From a checkpoint of a small mixture-of-experts model trained on Wikipedia.
Size: 16 layers, width 384, vocabulary 36141, 84.9M parameters.
Experts: 80 experts in each of 16 layers, 32 SwiGLU neurons an expert, 8 picks a token, a sigmoid router.
Training: a variant of Muon for the experts, 432M tokens, 9510 steps.
Below are experts of layer 11 (counted from 0) of a mixture-of-experts language model. Rows are named router (the router's row for the expert), gate (a neuron's input weights, with its number), up (a neuron's input weights, with its number) and show model dimensions 96-191. Each number is 500 + 40 x the weight over its row's rms, rounded and kept within 0 to 999. Numbers have three digits each.
After each expert's rows: a language model's description of what the expert responds to. This comes from a sample of Wikipedia text that the model never trained on.

# expert 34
router:496544489554516491466542479463472484489479483469513487497501526585425515477519407456453491534444486495514590542539454498531428521504569563521477493484557464468434478480498523505548471520514523486452493490494450545563483512527467517441422523458534555517495484480524557508476567489531505505
gate0:549556489460496485532538453579423451465450524488453471482456529575425517493521551449432538504506524536454519497575549519533513519541432546500516463556519450430494485511533499500600539436577530469522479520485456502474503447549510454440407468462515515508427513444497543544504430525474511450
up0:488535531541469464461440527515465493514575438451497490516560550486529472407494502474462464580497551563443475380492511514535553468495488470502556550460469492523479502518540412444450527557491439461462517531528482442497521497434543527464503550495498475500464554490527510536521471532521561559
gate1:484503600546480529557483534490517496538512549482519464507523437551464543588513469541469518528452494490493565631507489538493572483555507420471429498424448541511486452502508539528557520416492508539477517557486548537473462519487446427535592511468522489563496480485474476529493522446415483518
up1:496537477568598459461552454520504503490465486459432414532449483480477506457517567483528502501476510561483540519479524512493578532500571470429522559508539463532478528564446490491517473449505496482518511482488471448496478401463489493564537467442516499517393503488517401582541502445486538535
gate2:581506529493578452504498536517530487529479528540508569519496463523509471474459434491528480498520440487492517531518501541514448515553620513489493498479498413528483532448548523498492482495442481560482546506535409509510457520486477554622501557486500460481485476500462508478492448464472489493
up2:497482497487514496532497516512476466500500487493480503443502491562506465470525396501532521487485461514459509435492477520491466466553583527471575503513450366514576506498461494484510522410548443422490471501426517512477430539507489498570526473496530539470521541511481533430491502506476503507
gate3:462468499565519451483564533449460539494464491528503458519452468529519493447474510512441449481552545502431563555498468474492481463419462533495496494500504508531430500510427556520436466469506442458520481492482536520581540538499453452477459576527522500547558545583470495473559549434495482498
up3:459472422444546442479468466571471492513590535478481463471495480555485445468544585479520517536470507464523539501456536481529547503539456475471439451445499515449542494480436440503611521498539544525548495458556480495523521471478478494481488506517508541490463548492501562494506516507489492515
gate4:518534533518506467499452517477526444548531586530473576526520473508571475483455429520533539434496439501500564545472483515507479482528539501537498488517475505449454419513484507529468495512570478470491517511548483438551413555473460606556477538424479538502558539498489458463521523538487508477
up4:466465516486460441579524416496547456440547487532416511490505503467479410490494460528441549451535445495548445474575521518520508554525492530512484510470568435527414523458490464472527460480489547516484476486495583547472485532540482522554516499474511520473478550590539538502461531432491517465
gate5:536432513528480470481503503475510507531528530508505582545474485529474488453546473430468408509561491560496458566497482525479469552533534482463515391512506476464484492487511538512514538507499474542549406482452490473503421493471512534429507501510519568496511493480503457453512462535484490493
up5:517465469438520539535485481585526500555519469501432524488471529437486495457531484509571530505419562502483531433532472442492443513491440443490458484430552542548512456525617528484483493534492508515540488486468480432490532494587514509585520463509439480539423536517487502498510553491583546465
gate6:500427472499477564533530496483516444500462544492446554487521491572577606513500510550493465500474486511546560520483537580514460545510572503492517498495444483474539502476541485461509412506573503467544608438524456561507526512529435535406447594527422556511533468506577456536540440543497511542
up6:492546487494513502489469570451458475464535507469485494522480519554473518511486392514442497529443501508457540461484555386515496556470507469458564511561479419494452500545512480546560490434536494414523530493525419520447451524518513466494543534426477523494507446574500484474529468448522467521
gate7:500500556468506499542420490477530511511489538511447420501533487511482562505521459474456528478457508501487528566548478518523467486506495592496498465531490545486464468457459440579421472475432483491524469552551574493495540527496529386513493431506502525497524508506514532443489557578437473487
up7:566456527452408535512473476466479465495471473457475485501498506472526464462495469511517506524472492611544526492413529522525484488460480574470461525551472469486488558449472499480602564543475536465531452486466546500515470521493458501515493527466536456578505523519414596445459514490504493476
Music table headers. Column headers like Length in track listings, plus music words (album, song, vocals), closing parentheses and word endings in descriptive prose.

# expert 54
router:446508514437543474484498501503508530579518508498518428491464482512448535447506452390535436514523456404500571471456485475538457433494538483481477522534469510486481502501483500409478492550522486494466538520528454487538566513466479451495480479502495561551559547436488414546521518498495508540
gate0:447516438432500513555552497457522449471482447501448458536425580498508459435494482495523521562478513480537494566458525529548527507434531502491504500497462506423515518498503420496557441456549511428511547555474545468523511469453484564578469565444551504490488484529477483517464539484471452529
up0:497472493509519579477492472476500446551509476489498479531501426456451525522426506499456504519428535440519462485484508454503496510543497443485447520541490544570502486480513484469493495397489480529504462498486540518505444500527492505525530446430494511555454493513502478473498393515495516566
gate1:487408429475455424541536501541463519477488491463489509506483545500467536535563598487492507488531483455508504450475544528507555508462512470407480476438424581474535523491456512466579463509520483581452466473506511576552521564503455488543527528548500486490514464500506520531512482410452496505
up1:513486491521515470454491491474472548487504545506389543436496497488508489504576476506480525449480517555506576455482511454562486547522585554524454424494470527454511529505511528497532550440491497437483469528517567535527520481444500530464435444511454491505508510488497555522433419512483513478
gate2:472474525448518430505517541549486536485454458556443465442489527548557519525563446574553527477537611518511549473391542449511455495427597557545462432485481540434557447564498405519460435491500496491451504537509473503496513525525455520507387439464520541562556494493429563512443508432465537552
up2:478499483508539447441508535493516429519538489445439519503452578527578488525476607466546459464487490499511452503495485510476485500569540510477535553451476498507414564504485480543553477534479492501477574509484436418505492500485540490509500586442522446517465519525420568525469414485551477476
gate3:511466464453498559459450520535487495501544526452465411530415469451453479527514537514569446421478481515514537556492470593521526542450504508431420389511432503548394540580469572532440540463590515524544490436522530362518517456535427496573473541518480476534469460458488553541508453572544449511
up3:522492481477529530496536493507488447497539474465520497504494457501604481511533566527430512525445543484481467552508511524467480444609517530506553521481532531537483522495571481504436449519566540584458495518492564555440560445416512466602441444463476510393463467463492475359496459450533562451
gate4:505545501486531474431531492523547534515482524473464509415530475466502483500498528552461531512445430549510495382516533439515526449588512424523484504484500507488558564440491550520485464552572505509515474435526616555418512488418504546544457598446514459526538489525451449516591529523534464537
up4:532511473542456453476599489522558531515508553440463590496509491444495484522476495496502466505566595457534528567456531502559499517476498553479484485411500409492475461447480451448516440486515490550552529540494485513483550540513531516487474500524519527444506479416539531552454447502529430564
gate5:523570529474505542571457488496495490622505486512492417518536527485498458455525509506444485502463501450535466517503479491527493465514435564434561505564469509476523502508539487537457544508491500470484558515492443426515549469580534414514492525476471484566548455453484491542525480493521542510
up5:517472453468554502519453606526438554546495489527457444515464548545558528480499604412586465496484523410474507421452578489486554558446513496495487490526541465505445516534455490466535557449463450492484531543497466485541562514488499574415453531462579484542506430450475458475451468496518536517
gate6:523502548558528545540572461555446463535579452544491520574481541451478454494494484493530437447494491504456524463464544511488482529535493447460546417464570461500509450513508468536521451538530488479545501529568521552605547498446497506483473480535479537532393494424453537548598514495468469517
up6:536511544497504504533522490473540491469519513525482534486486528441509509513511528520478574454520429483508489521474460516516492543454433514534503499410471522467529477524472490590535440527437510541468485475430483437496505499437497491515529516493516423544472412510507532568516472429517439484
gate7:510490456455524473446520539516464465543532494504520472487548501501513558459517534464490454448549476573640458529402498572541479524457550430460436436520479523479519460589552529503504502472464515549491479533459467458413483524550524488559493479424470559617481534527533553485492479449505518483
up7:494445430465506533481512461463543512556464604490525517405506443532410542463532560492510516415469503543487467476550478504528464508559451507508497520493481488503573521545496495464550502486495531493539520504468462467431462464479460418505469548563562506492513502501552512466496507513532442556
Institutions and titles. Words in names of institutions, ranks and wars in biographies, such as University, High School, King, Prince, Royal, War, appointed.

# expert 10
router:468507556494503426461520487505513505520495444433492474504528497550452494477508496443500417565491515481533576481601449448523448501478501523549453553460508419481512457523548454530496511491523499377483534509499534516508485495494518456469473510507483476457545541536526485529506632481447510470
gate0:443609480462470521502526513544530470538442457521514499473534553486471511480494528523437532471571557460478448578477466456483476529526520459515567492556475474531456498585535597552499521458493498470527445474500438507478495501540503556436482509502538521510599486536519570534503532444440526536
up0:529566492479449496549473495512493485540469542444461546458556459467510480521499518473451507441463548525510478495472485502467487460507552542449494508508535527498424526540483514531487555525506444461470560493540519478420492547417517506527528529479485437467495490537540549541440539437535498512
gate1:481400500585472580528463477461588521475504449477534470455412498524489589521544571523581481499475380471492512493509483518502502517536514472520551527476475510457488469489526451522437519391476448442529555471437440511460453511544493453404496438531472528616532542549555539443481526543464448511
up1:544546498498538546483471500473523547550587498582469527477544520565516549517452516482554571465480498490501518452482429514526498471451503545505496553578435486532503496480522543496508529511526498484481549493544500527506487545539535403496473540497523542483574497543565511516546472472590488587
gate2:453502453524463494430475463517469511503563421439496373485511501477522446523516531524457491537519556541520468499480519534477550481444439477446493527499492585481495495490490465477434580523541580567551521512491503531558523481513542453427504478545550486521545503489517513518500565473501555471
up2:468516494554465428502557508500513472481524501510502547525460480559480472487548466518527513518560458516546497591477497525510531526517541457545502428499538450508496492514493481466515473481488461523447441430492468444433453482464544567563567570543534493502517443531509475458496465495456536512
gate3:494611505561486529501411516516507515464518529545487455512466518546466440489456535520529498540510488489470488523420476529443472512542513581533540608521552469553499462464514492542477556461410416509507503525495517550527455481478482483499504535461512441450441483579473533529468487415503476496
up3:531438580532535483575574439493532550497491444540479469522472507513506494532471400551457483518521514575485496591461598383516493489477507570445554501620457474486485447524471399596448496451514519517522546532456479485502523517498534516540515556496516455449439486497526488505509432468502478560
gate4:414531529503478512519467451486506502597486611459516453468534458464588468545514454519508502569442526521585482505531521502499439436498426516500508501499509480514481505514455465544519468586539451455528487498548513516529422466505479516491485498528480502524511529496468450477520449496481480478
up4:553539519573557511508486420498532571486470508468494526518540452459497514492530539488506538549524459492516548526509517494480553507476509552526502536481490528496478472593479514460488486535518451465480499523454505472462478508458456543518491527496531498508478535469484521524449556567440515457
gate5:491550494539490500561464460459538531522498563497515505492497507439468551512533505445542508536439566533522481509521515479476485514518465426515424499486465429478501478523465519536490526503431476474495506506510460441465551496426454412436498498482468518527490500500477479530517536411468529491
up5:486547469467532537479438465530536466453499460464524446434462574533459516434528532445512369537484552536492539497491447510495518509528545481525568502545441554499471472540422538550451498469522414536498522429467535556514501516441458471521529426446496439512507444465475477578477505435458528568
gate6:534571558496504419559474508511449485475473518504497435499454515537514487480532497491550532455466533510524542452482466471537464542519453511563480449497463564431554506456544500472446427544545480443532514470493509473522484493487535487500491576486489533588556495538490568503517588560508575442
up6:585611400489513539481495512522498507469522463499512448484484522429511517409537560509493457425577569441526460468456548488478528501496509508475531554591499480588502448491551515462479484471560565447458463497447473525483491446469502442501541485519491464506473506491526487429506550493482511557
gate7:520484489551504454496461469482518527514554540542523509495494456542486433494503405447560517503509455565431552527519462467465460508522582567539555497477524438477515495490507578512536560427524447541495527482445469486486475481513475594580547531453488556510488457511490484478466479468442481549
up7:500524498481493547489539444489527481479436485549474487510442556463476521464564432493577490541484436502435485477518477441546486460506515395467482474428542452554608480469550547526463461556478469463449488459473592431494532496504526478533525428436513453474452559479537480542468585481479427515
Predicate verbs and participles. Past participles, adjectives and verb completions after was, is or were, such as known, used, married, built, played, disproven.

# expert 61
router:457435526530517487449513484465525535522552521494531504492506503493485470494525428470545473542511459529551511507537380481472469446525508492450445509462509531440531472480550541508454533518505483492435510558450484494502532472523475431446458484495476527513564505420453508517506530520444521520
gate0:490467568566454464491442476443499524427477551546463519531478541523515467416481486446566508478469509486496548498445463502546544521551519526559475501520493503390441396552518467518519505428522491491478542515516485538552556413510532508460443480503547428497494562478474447567509493516429503492
up0:540458494522499458510373445481409439511477530574516429495464499532477513506530490476443494426476467405460417558488539532475511491548562532411546532497529419534545525543609474562549538477446543511555555538515541488453486549513560471459521540534489509528508530499509392522490466534455491579
gate1:492505524472483466525490561551552459457545488476542499393512541534489509564483495525546485493567534518479526540437539500481440533619528517493482501429417479476434480496518555507466464575559509484541527488506498520485451537413509541551550561490491514514508493482505499450513576446443524563
up1:434442537534538490479584515526510482498521527442514457469502490497491527439531524434573514520519546526577488441448539528526554547469536435523412533561518491459466518519496639461451500476512537479460456480493510482538563478562538514535517501557443509551530493494444461552533525500496484536
gate2:466527504480516554537525617608456520610478485504508494434534493451455500510512465470466469524507511516496492544472536523473520494503534481509435511423498481518488495457521441550499497496463519479486509489463484462423518452464445492458461481525489545449471519489442538600526494460460477542
up2:519545615540571529479432577564482588507438581502505427459533480506439523442527478531514513490565523528508513473465461518500554527465448452468525521534539482488444556433524474512433527453457540516559531498520518453439514487539528463521551452493466483495497484492509534592490504452517526468
gate3:564517601474470485559504502510580466517520505446482489463481458509511572492497449482539506508466533537587511471541461483482482436487438482527538470442538475471518449605545481540555488459515514499451517463560465577424513533503525465585479564476458560465498534443434490441452474528500411496
up3:453532482393526496515547542480436652536637538523520537510489491475516467540446465478480494442593466472452484547485450514486512465506557539521488473485489514551480582525514467460474474457523573449459468431472480469477537412509487524481502441421566491571560477423513580462503512472422478547
gate4:488468463469476541460496487491589517412442496480483530493461539495484425507573483522598509476529420513477516569470479458543505461538458381572512587498529530441460539491492453412498403480562515455554531490459463457470539519496481470478515536462491554401463524446605464516535512496517469550
up4:490463419459497478448535566492561552519498514531549528551419534520429507543487484476500511508492522393502460565538536507483544514547503482454499521513471539474499462551451432463479541461550507535531451444409559550511497479511482560434498469496517518430480506463527543453491570440506533529
gate5:503498466522466525491462582466548491534490491587460532493543500456462539427539483493453531462521462515426520455550468548507511477539457460527452452536487541531504448448540578476490518459500461525465435526446442492494532503520520525546498472523510475476467589485492527451500523557490505494
up5:523500478501466487441460511519583538489479513483466514526500504497447494416464484494481523501497544497507471506556548501499506504494470481502445494575536489529447456553470468484468570544511539551484480420452446444407475451504505474524497480505560447509499492464454480473505521461504463514
gate6:536543454529485478475441496476506441465496555405551512533443476469518518500569500436512454478490495441462552444504468475543431521456497521516530562482531543463501491468513498508561491490610501494541498518498557483469494501519496552516483461554454515477495593483546476522445587468446463557
up6:509528475499508531461494537388475525487590519514526517463474528518472485607520587600519483541553463543511492458481542512520574528539473476491467460490471461454467467444509502498474515421538504500524552470462441506471449503506536518482515503498517543565452566487490409501513436483525486499
gate7:556475488493482510570453471510492472570553497516474493463425507479495471493495484460479548516464506493498502605408501496506505496446479513467500489543520556546512483471547487488498580500489508517531553520465513473564506501526542542534548471473488511519434493470528475511500599505466544514
up7:500499516452493533502468579515448409472462548501498499558387458490425590533455463506544518510484566540483398529522527486467511445518561446526493413503536507536419488483533535512483466450499499510485522484458480504558508554444477507554515524444471451525550497460499454509519516466434499524
Word endings and surnames. Final pieces of names and words, such as Villalobos, Packard, nurtured, drying, plus common surnames Smith, Johnson, Jones.

# expert 50
router:463497520467473488480527501419499477550498433441517430545541503520541403417492467407526414558454506496507518467490436518466494475509515515472452557472523487528504414501534441468498515547518519510482482521488509432545550437519490437475427500535469453502548501494517562475530528569504462442
gate0:486563419462516453514543471546497527441472505487422547496440535463515416434496508522508608533496576522516584443498527468482488483529479489496429508517455487435509430524523537512547476524603508452548564541503471430539398465441481500488491528380501502528571514476451494564466445561389504483
up0:471520498537505484507481475554510497475472487508451549481567563432547480462511455488402526473511511488387534499540487458468440539587458424532470509453474524433482511454535541504464543514582505547525506502545495473583569495496525542386414418559512504417481487400494528532482517440554508452
gate1:444488472457524461511526541518474397406463514491520449528476592538521484477476526468515501482518564444442581506565515507469560495486522494461442526467485505496488443451462547510594570507482474487505495566442463514516497461471532423541507524552567428524520543506481544503515522512533495483
up1:533512522558470436504481573565587474479553533477581574497512460517553507588541494475518420497522543513523449544549515493536453438501499433550444507486566475453611456561484464530534490462528544463500537518446521446487527491526492520487515509457495520537551502504543480491509558398506400539
gate2:533494471500467436500445500523571506470513535509493473502491481476496482475511522447529493485508555465505519434441551447477478476497541446537418449456473427478472478494491507491432540462476503455553470507501502482493565488517513449526543498438574456507491518507497495457488570559418480469
up2:541518459542494457496426523531443458491554508465468506428500475504439505483458465518495493524420509505463542490501453478516473451572442521502553509486501501536440539448496496509482542515509454575498474564493509538491514493534508520443496464515500438457480464445542503582542533465575541454
gate3:430500451519486372487473492500526494461462514475568395504516456508494478559493457417531514518444485457516573521516456527494477497568464516480506502504467494537536562574524481519540530441510541533446523509509497459496497485525521588511493455487514473502489472458476521422427566584552515482
up3:522481519516495441502477524496490496524515463465599477493535484427525480550495516448454496528426503547491556561556476578500488477461422493510485437482489515489514512546480508473513441462530499563503412457507554479406517539433497453526479549545419485451504491490534520506485503504562552537
gate4:483403507438483473443525523492531442492541418556440474534496548510516424529493538492488549531519510488556514528473399598499473518460538484469552502532495443523414574496432451502454483497545543516475506477504496468570518506491393521474541492516523473502518488477558553505476535496495514547
up4:495494482436529528408511578454457444451564479502517469499585518479501513494535448463528500582490511495517544481487484545534476504608477517535474510501539526513500506540568585481505480467496463453478484525493533497548560496413487522534564447554503436521588482449540479476470527501489523584
gate5:511519393489457507503487493541531518441489557486514513482507537506459482502536599477487505513468458560446517533455518520518563462556573437468464543473536460488549488415617523479535395518578496457492581526495474547497560468648510567488443523484474442525540538484525524600581479440516475513
up5:474500524518474525474545485493562587557521511514426526501489485551502533439477491501511442525478467544486485506475489480454485490415480460426528440474499520505499540406435548476589473535500469575510479493516507473554492516465455503469565547486506457531517515548473487475498471492504579468
gate6:447467549501478433512461536480436484497553529465512519539478488581517495480499527537456516533447481504411581503471571498499498537457577486436499452450499530563443521508457587521487444631494480499493488576508538470507501508473561502525466469477516471490471521493446483484530557506437425498
up6:530540448476577522450499496490404517490496510510516513427493542504499521526508569460528522521526529452538522495469584558498524506426512486475508566492482439559503493574574551426409501516435509566559423507518477450525506617532451520454500516522464497450461513514551548507539507456512483465
gate7:477456478420488489442497492553543506471521480492486555445515560498437489543551489607526441554523549547503509473495487471504470563426593490492556418465513476431496546532452515493523524430550493512518501462487494496479509493427511503508437569447465444527474478508508513542470467448492426514
up7:511431480557582500460492485550546544484507512485508550529505437494434458470453516513517439577470443521468486477515542438558521467542418562509495491538523523460452511599512459475538464474466486479437471534492484494465501483528486529484551435448522448572511453419493554442467512497483435439
Named-entity heads and Thai. Head nouns ending names or references, e.g. League, Division, List, NRHP, plus Thai script characters in place tables.

# expert 2
router:591540586525501491401555456447545530496463544468491560485488528526501538490504449510485446542475492454567486440549499513492515419557504494496470490462512446469468465531494465415506528491539544443441472537502532504534564558495409442455389413567474513538512508451549546496506523508521438490
gate0:508535534412479464488530478456571554509506495484491563542563538495509585430497500510529445493455497485512522497506509458508567466450494506508545549517453487469444522471496524480568424459596486465546532475489478523485530447511517537467488480513442493503574515563546554517526471441457514540
up0:546586420509463533520515503511462445499562518462440507525532480499416444566452420505471505487509544575484508499498514559522519469484504582460519528601544470466385522496502528491568474493461526462492524515500490531532473468482528509486465503529560462436518563465487584521480426543517527491
gate1:507551489438542447490522435477518510509475533477526595486442509510551516523488422480511528477459551487487471464528443398458479535498542515511513488476471444517455489544503470434503568466506501575490440509502599494467572481484562540484553436514505483473490511503498588461503506485548482559
up1:514499501485480438545554506490488477525506502510475572514458463502501536456467522465453491505538501525546487476571502509521452514479476566546496434498573502492470437463490486476513525459508512430534400544481532493519491538515452431527509466505485493495500440433511545478451491565457521467
gate2:501471477505483547499470420503531496482427541510507432468533491495452528492528482573426511476549526499500509452500464477555471553507481440502543457557517450476515465470464439502482522474529553463471538527480558575581482501485501506492470557504461585547580546554533445531614590359546499472
up2:505492454453520467414527555468570528552512480555506475477501470511508515440481488454440476540487496519534503461461470561491542477539486520523496513503521482440570467495525460509505526518518471461550490527519536642542495498544436448512492523472488540455521489500601483520570512548537382491
gate3:470513519475497486517486500496468542548498518483500502527478531570470507533467524562498448421537446611464487483504514546464464485529463546504448417416517529489437545485523538511556509525549494435522525526529543560441449502507530549504449541533550516441542532512463464514492462554496448494
up3:469442540485483520515530518538481511520485496553472509433505499496477534480478452517519486515583514498513449407537441498405484490525539463513572419372545529499467506462448564513505443497502537463450530456545504473535515470535461557545489497513436536434519548467595483481529503542531545467
gate4:452495535456522481494489418447415472574575499479449586512458482445518495496436489516541513522519421519485499481553549554463498518448510530504468463486537519489474554442522430459473511508535415490571441422547539466540536467499475588420636425531410519534467472573503495552456489448501489498
up4:471420535522489558460473487563449554470495519500515492516537489466466434564394470501461527509496546456471478462512481432528498412539441490497426507484486484464585547498487499491469468518497479425502516513529509528509462549452449375465502533566515475564471508538455467490556489522543471477
gate5:469546611449501510553519462536522476531577524494462554501404538525461509465585464543423478533570525497521499467442550508498539523491503436426492497498513472466456573483476482458498547581505473553486500475499554471483504389449495559477451506552467572484438468475425444504521488535426483435
up5:465468527495499517450490377492517581519502469534568455479540516522525512480481468533524585479414445410508512548454508501484509459481472564509504443562454468447533545482473516442546506552585447477524489454535454555532482507521509489450544553512438519493459484537475552546522517623598528505
gate6:537542517580522510457408432546498497525496489522470496486499543521484491487436496488498487514530567531510439448526501420528479507510530513435486554441544457474373500447459462549514482505485520540486524488496476522494518499552492526518559508529480547555446490450515544477545451531489471431
up6:415446530516550500542492501526462499493433487419461537530497497486497484480496486517479534453474421461471474572520590542525574503467445519475479500588434547503530591517523540545492559505474449476486531529572498474462473576539481467467526474478552585436459543480493529568459529504510535471
gate7:506544502483496437532543418522530522415469493454494530519494504558516573520508527525499490499471543483536495494514549484516549500480475537473505457513464494547548524547433448502549558484490550507529443468526484418428489530439423491508483506550481499513479531487472489549575444532512496454
up7:478462498537488496471481555483538535482522498499513597480547523504541479492466522538541517470569515496470538453508480532467456433535539516540478566487528486508488370453626483496464530555462542453537509545479429609436499535530525530519441488465409515474540557459559548505442517437464549472
Non-English name fragments. Word pieces inside foreign-language names and phrases, especially accented letters, e.g. Pedran-z-ini, Espa-ñ-ola, č, š, í.

# expert 57
router:475498574467543517515553495433487577501470531508455504466484469519382408425532464426535462480511464510545562457484460487496498452507482538476526465431515474515554453520491549507501515529537461550425538523411496552585552499474469424535482486544497546525424501531492472524531537618481519457
gate3:513490519453509536444465439500566515540512495419538445516492483396505483502543484625516468501526439561479535514515497548501459472538494490525373479479571456446476508493490566502529434495571458479511488507508515529516517449517488502591481474469402469543463485544556506474533484453500467492
up3:506512583498501548507507590555534465533509610461521472469491481516564469466511536530445497549513517485596488500539530495467469479499511509453529454450505497521531543470471489430511521487466503602486553494452498499521482547562482529489478475566464505593524469437528562459470476582467487515
gate4:517505501475524484536514450521511570575530450546540530567527526563450382530549483502511459523516461503466568547451483587546517459510464534573419532457539504515507424518548542462484448539523522483470557497473474608564532449482448507465468454507567482523516488513453551532489482485498544477
up4:491476509450469406547510440471449491482486499454503517513513456478507545607475450480488469583511613521503540519493553403519568483499500489497467540506503562493495491460492510549542471509524473527544422488511480491473552571481519433543480498480441414464487454517475542517535563562474454572
gate5:500500442545462458457444427456586444481500545519560505534533508469481501434504500470488489562544458496508491518447505561519469504545509537461506468560448489505548494513530537509489485449558521515535569486583410548524565506391513511572468485499512490466483572503447543574439534502558563503
up5:530532495523483472464563543506456505519468490474468476477433551551525499445477463472524489452572429479479512511530480511452469512520512498561503502488534505531454537549449605467506459516502487488440486437548489580459530503488481563467495505447488446490555488489529505486437534408510474489
gate6:456506489502534549544510516471457528513498479504401434570423520525476472494467525498559450566433470557440561458531435452529446418502412496462496503466530561520519541403497524433512456530482537491563530538489420564496475537419490520552486488542519558521485482522589428481544541480517551513
up6:522470468532524477510512555394512493482442498557465573514520514533508546493477517499575503472507551512520507488520404575427571507518437519478488417504496547489588446509547491478584506523558532508509486477530502485496509473454533505548473534511440398546500517534490464522468441550470532513
gate7:540508471475548475515566374555515522538386454448433505500506509519538469550532530465512527539528484506505532510491517452550520482503543520534481447470471600464475452510488479489455578490508461445516588568493576553538569454439484471515521498468501484575557518480508527529520534586448533462
up7:399532507482502472455482466503519534582471468435555542550511419426537532499468508474523505496507539508506537407482511548511525549484516396541494575509496512524538485446522488516504531546506452532517477496520537558547497530495489506517556515457539482535470529553519573532575497490482601481
gate8:436478448487505485436493471509530484477453556541479458527465523496476497506564535517539578502564484478537518550511561533514531489449510503511449572523526491513532477503448523498542490552478519513493571450591454627557472438408512567496538580551478554504475492595486444509497525501501512486
up8:463557487505507451466510484533561483548461460524517476506486581501464494496539488435524527491487464508446470482495558489519469532542446429535524543508460490473536532525515508428505544460485501498468505569477406559466547451411508424542502521456525437519465523468502448454571507525472552493
gate9:499510415548535507576535515516498502506419495488514608504487491454473513489522458540498439484459527549479478541499491497485527492535454456487548522501501492456475498531501478505507469515486406481461464529481451597477566479435480468497489477539542532447445467548478463544538510564453529556
up9:527517457456486490500518456438546470527501441545475573469470495545466501450501454469513515492400467515472510483542440504491469515496528572487466502523481459543560438558456445522517414466488534499505555505524501495494544448485506506526453475470538518512531486476529485442506464490476512532
gate10:550512478501531476461489444534494496523496485511602478474503480580486496426518546567629493485574495486564521465455466448537546541461476498509473447505435484438420487523482611508434553481528548515516510516503491516480507489538447505457457530418566511543473510476469513483476571468441520490
up10:465485517512547507482565426459546519490456559442447525500530570523440588487488507517501509490477513466497510573494567574456456474589502472495553426526540489495535464485473455475545440506509457520434507539541471537557501526457469552498506510489510508500449483530581504495486514582511506520
Infinitive to, modals. The word to (aimed to, released to) and modal verbs would, can, may, could, will, plus some table pipes.

# expert 6
router:520527522461494470439488461456481526527464491500436450435545571463495491471577377457470507467474459463508542507512439464488503464569562564503483488488455542500487502480510452459455571515572499433423445568520508387491503541528477485395483442512504572528430564452480429529503513515477533530
gate0:495504473488451528450524594499510475542455517558480504480568492405538418519510516502522484515455545451509515489482505463531480449514462485504522471494499475513588508588609495505516459513527493492490479552458455513502446517586440388374502492498452443612469507503476536520489467494438453571
up0:454508516530506503485513562474531561455469537551508448542505543506569509551469482523527466462490494496526434476509524422507509610600451437502594453527506483541514493459453556521443524511529527455513446466414510474516441490462495453480539516493485448489512436524518380518565502529459460426
gate1:516448470525450500466525497512560537458384536494504492476552461536524439483574420517501502423517431476446514529489563458500469494537527531519461429497478494525551464494529437535531469485437510476528522504440517444448522473514548515455365469470520494534410571432533416457546472513473424535
up1:515550454486473530474551435561561520472543464471557562479482487456401517432448543495540467559484503454527521562541545526434524519640508512521480540520443507502515577500489469480494515504490515541501473459449484497497509538468547535472472583470421394552448452500526471474466462510484494484
gate2:473522530528454547412445443515508432508492539478548482451555469525485483421488520532454488555588576491511506536474533497472539447491537555577491523522468521507445479493570504528506451520543502424454466503563525550551471507545520440493465503462449446485481489528456498556480550497461484457
up2:481485473428446505513486573434490516552530489460506474538539507547449506541500494534470566484454454465487510497481524510547511472389512425405492521441533523530466481494558551526490403460498520482525531519495559463536513566558549482498543439445504513488464554503488529487507475486474377538
gate3:498514536483501505481497501483534484556490505484506457506440620429580511567494497478521473511472508467421527586458418490521490496492483492473547508470520516473492473514437534541469510462486474480496529519467551438372474452524518507462522481517472531470509567484505486546572531568567411510
up3:474528472439494463519509488564547532517539471519486531414495465485483541517520505525493442505510514559488471516556472402470465469496403458520458526522506445571478485479482445542498551525477562521553462514453421533451472465359472481520433507496487492487494473530514450459534464529521535493
gate4:443508515510533517522451593520452486475487527550490551483453488492494477582485567530501473457539504497474465493471478482471551428512528569464497498474505549507435508420507546533525534495508502458433454541420500429485490464522544598528399565476529549487528567452468496554495490465508564471
up4:495471546529472545504509513432513394486464544521499467486496463508544436542505580570486437502493450473548512517494425510514490476445436478506506484515547487498493560472478509474597396480499498508467507492484497529482516444526537570521462517470472549506546484444499506443555529449447528487
gate5:416398535404542492447520470529409493511469422555486494512479579503486509453552502504489479526473459461539528475514435479583446468538435487475468521547481515410503519559527445477555415553485514484553516444474510506539522494520441496539481527471505458462502509509471472517474520590482583508
up5:543527526566452450433520526504486546546440505509502510545534478524560479478547525492487457494539449429525485511510603484487532537504535588505543439496504467485460475556457461543467447538498487488529429461520600503507476459483445536490525533503487440443539502519502462536461478473584495423
gate6:508473435515518511565392518545560528545571496535457478469469464540532530486496459566530437460473495454520482578596473428488505445508575495473543525476492566525455511519494491447422514495487496415484418496560507516484461546525496468519507499492479563468407507509518521491453513496509566527
up6:498502503443548505537474486509487493528601461447477383476466498429468544571490458447465499436461454523455488503506517484533453509490536611521486486500431527439535507431470483513529538495532491428473504501546467485394506404566535526564487524478459447500509537478541527466484550472511443518
gate7:499492465453523524552468472487552495574431450490525429509485488504434526480451496488549462456529512505534529503502477524492467518506491436511538505449521526546472446473475514501505484521534494543486534508517505463481482526501467524502540460419499555538436515484488576554548538542509540465
up7:473501511459520535496476504528561494466470495489480478544480515500551481487516476463497549485491471465474466426485476526564475438583490561601456597488521520503552526511570498515510459443527528501505469509497544487451485447514496631527559474511422508556551493482478477465487485479499497532
Mid-word adjective suffixes. Word-internal pieces and adjective endings like ic, ian, yl, ical, aged, plus words such as right, human, independent, similar.